config.toml
router_score = "softmax"
normalize_top_k = true
norm_eps = 1e-06
optimizer = "soap_variant"
dataset = "wikipedia_en"
Below are experts of layer 3 (counted from 0) of a mixture-of-experts language model. Rows are named down (a neuron's output weights, with its number) and show model dimensions 0-255. Each number is 128 + 32 x the weight over its row's rms, rounded and kept within 0 to 255.
Before each expert's rows: a language model's description of what the expert responds to. This comes from a sample of Wikipedia text that the model never trained on.

# expert 57
Description: Preposition of after nouns. The preposition of, or in, on, with, after a noun or verb, as in accused Hanson of, knowledge of, role in.
down0 [130 100  87 143 190  69  80 126 169 166 126 145 120 104  82 131 125 114 124 141 150 153 131 151 114 166 141 144 121 137 146 125  96  32  78 163 142 122 137  97 149 102 198 110 108 100 144  89 129 120 145  98 100 162  62 126  74 130 214 128 115 190 149 111 148 126 146 107 111 123  89 125  94 155  93 124  66 162 122 135 160 109 196 106 137  87  95 157 118 130 144 129 110 103 108 137 162 190  99 131 111  92 163  88 200 163 117 200 208 149 129 145 127 129 173 145 156 163 132 151 188 151 153 137 149 132 101 189 102 107 108  85 123 127 132  67  70 105 170 186 102 184  93 185 151 165 102  75 134 131 123 140 162 159 125 155 113 144 133 155 172 102 151 127  84 127 108 109  63 167 136 159 133  89  78 160 129 138 169  80 130 164 118 120 135 157  88 177 144 110  99 145 143  81  90 120 142  87 110 162 104  68 113  64  98 136  90 191 103 143 117  99 150 138 119  87 103 122 142  81  85 152 144 146  83 188 147 153 155 117  92 110 117 169 108 142 151 141  70 116 156 142 111 123 111 156 183 122  90 146 101  71 122 150 160 119]

# expert 54
Description: Locative prepositions. Prepositions of place, source and accompaniment after verbs or nouns, such as from, on, at, with, near, as in "from California to Peru", "at the".
down0 [100 147  90 147 116 100 173 154  92 127 137 137 126 162 151 139 141 131 136 142 163 153 140 169 116 203 144 166 113  79 154 169 138  91 139  39 119 154 163 163  97 127  53  87  99 105  87 140  92 144 150 141 191 132 108 153 108 130  51 144 143 113 105 136 103 124 173 134 172  96  58  92 105 101 162 169 144  79 114  86  94 130 136 148 184 122  76 113 114 127 112 139 160 125 118 119 214  78 152  97 124 115 150 189 130 136  91  97 100 133 157 118 183 118 147 103 139 165  69 194  86 127 117 167 184  93 129 143 217 153 104 126  91 163 118 191 151 144  69 100  91 172  93  95  85  80 110  86 128 114 138 143 142 113 140 163 176  89 147 139  74 162 163 182  67 114 118  94 128 121 152  90 164 119 135 107  86  85 117 150 146 100 113 128 163 147 158  89  88 123 132 114 103 145 145 135 164 113 131 166  84  91  98 169 164 119 117 120  88  99 181 111 136  75 124 140 141 182 147 136 147 145 140  78 119 187 141  74 133 110 134 125 190 136  89 110 150 147 134 146 160 192  89  70 146  98 138 109 104 149  95 160 141 136 149 149]

# expert 25
Description: Name-final er/an syllables. Pieces like er, an, in, en, son, man ending names and titles, e.g. Lead-er, business-woman, Dyl-an, Papaio-ann-ou.
down2 [132 117 151  98 144 132 110 161 113 163 105 139 130 186  52 143 155 118 194  73 140 107 136 175 155  96 151 183  87 114 102 154  59 107  60 122 150 169 129  71 132 152 102 124 182  97  81 123 117 128 182  85 126  53 107 121 131 150 144 136  98 127 135 161 193 182 131 106 136  89 122 110  26 153  93 120  88 156 122 184 119 104 112 153  76 166 109  88 110  80 144 162 131 100 141 104  82  42 157 107 112 119 158 129 147 145 166 101  82 180 141 111  71 147 127 171 132 127 133 206 134 102 121 124 184 111 106 129 141 133 139 100 137 136 132 132 111 146 131  99 107 118 101 171 122 143 100  96 136 121  79 142  99 139 167 105 175  92 146 144 144 169 167 121 109  94 143 118 191 172 117 117 105 167 101 159 122  98 141 213 132 108 156 160  70 122 168 132 102  83 188 127 123 146  95  91 157 125 115 122 127 174 115  71 101 156 159 146 139 149 107 139 144 144 144 169  94 172 136  67 162 105 130 144 147 114 114 101  52 150 136 124 139 183 137 120 174 204 156  89 154  99 191 103 150 135 112 157  91 113 164 155  85 124 124 118]

# expert 23
Description: Table cell separators. Pipe separators in wiki tables, mostly at row starts after a line break or after a closing parenthesis, before numbers and dates.
down0 [170  94  88 172  83 107 139 149 148 114 114 155 106 131 188 169 105 128 110 137 105 166 131 131 150 146 149 140  97 100 153 157 169 136 117 111  93 198 151 161 135  68 149 124 100 133 138 115 146 171 152 132 165 153 137 195 207  97  80 137 127  95 155 160 138 140 183 134 115 171 145 170 119 115 149 166 101 131  99 147 163 164 108 112 149 127 138 129 137  86 179  55 189 108  68 129 145 126 118 137 108 131 158 145 133  69 174 115 129 137 135 134 116 141 151 116 154 106 129 138 117  92  98 143  76 147 133 158  72 104  81 136 162 120 194  91  97 125 126 102 148 139 156 115 121 125 116 134  74 132 158 145 155 141 120 151 106 167  65 158  89 130 126 119 152  77 142 192 168 150  72 109  75 139 157 179 163 177 133 176 131 111  89 177  84 155 143 165 140 132 144 136 131  71 109 156 186  96 106 129 119 205 141  89 164 106 181  83 114  72 137  64 176 129 200  98 166 192 165 192 126 117 117 128 151 118 105 159 143 165  71 124 125 142 124  89  93  97 115 171  74  99 116 160  74  90 117  94 171 148 119 174 164 152  49 120]

# expert 3
Description: Vowel-consonant inner syllables. Mid-word pieces of a vowel plus l, d, m, r or v inside longer words and names, such as Comp-il-ation, fulf-ill-ed, inter-v-als.
down2 [141 105 147 199 127  55 105  97 105 125 175 138 155 101 132 158 140 192 123 125 103 152 152 118 154 174 105 101 133  68  84  92 114 140 172 147 114 126  86  53 130 157 137 159 149 141 173 105 132 103  59  81 130 108 124 119 129 160 159  67 146 132 175 181 113 113 144 138 144 168 148 167 159 149 122  79  68 138 187 166  81 117 123 122  95  55  94 125 135 151 162 171 167 109 107 154 176 153 123 165 192 137 162 162 136 121 119 139 126 115 155 124  96 101 138 152 122 141  99  87 125 117  82 132 113 146 121  95  78 121 173 101 141 176 165 158 136 149  82 159 121 127  72 117 130 181 116  87 108 111 181  79 149 126 136 130 106 131 133 118 168 122 136 192 137 193 127 121 127 105 143 137 145 170 126 140 117 139  74  94 166 129 161 169 127 141  80 145 182 130 127 155 148 103 156  89 119 101 189 146  85 166 106  95 104  81 160  57 149 134 116  67 117 110  73  51 156 105 140 121 136 169 116 157  76 165 118 124 116 156  90 139 110 125 149 114 173 159 150 153 113 107  48  83 139 174 169  44 129 107 173 110 164 118  64 154]

# expert 60
Description: Articles after verbs. "the", "a" or "of the" following verbs and prepositions, as in "based on a", "focused on the", "caused the"; also census "% had".
down0 [137  55  97  66 150 126  81  89  87 181 122 147 101 140  98  63 176 155 148 118 176 109 121 100 121 162  97 118 137 110 107 128 204 132 144 134  94 157 148 192 128  75 154 179 123 101  89 132  42  77 129 132 152 162 153 180 118 187 158 178 107 160 119 150 118 114 121 169 128 134 152  88 143 109 138 149 172 117 132  92 107 130 109  79 170  71 114  95 104 155  88 134  80 165 147 154 156 122 122 152  93  85  79  77 118 149 107 132 169 142 146  88 155 100 152 152 171  92 120 152  98  90 178 149  68 124 106 137 191 137 107 141 101 138  98 137 145  60 103 135 147 155 119 107  80 158 162 182 127  98 131 102 107 146 129 125 113 118 133  73 149 150 115 122 116  86  72 153 161 129 113 142 111  84 189 105 169 151 159  78 152 114  85 137 115 138 168 111  78 144  91  71 137 113 148 118 166  70 139 132  75 172 140 102 132 142 149 154 176  98  85 162 110 168  96  88 160 160 136  55 141 102 167 166 109 146 134 108 144  92 164 108 158 134 117 128 127 122  59 131 131 102 127 147  72 124 144 167 112 159 142 193 185  46 133 121]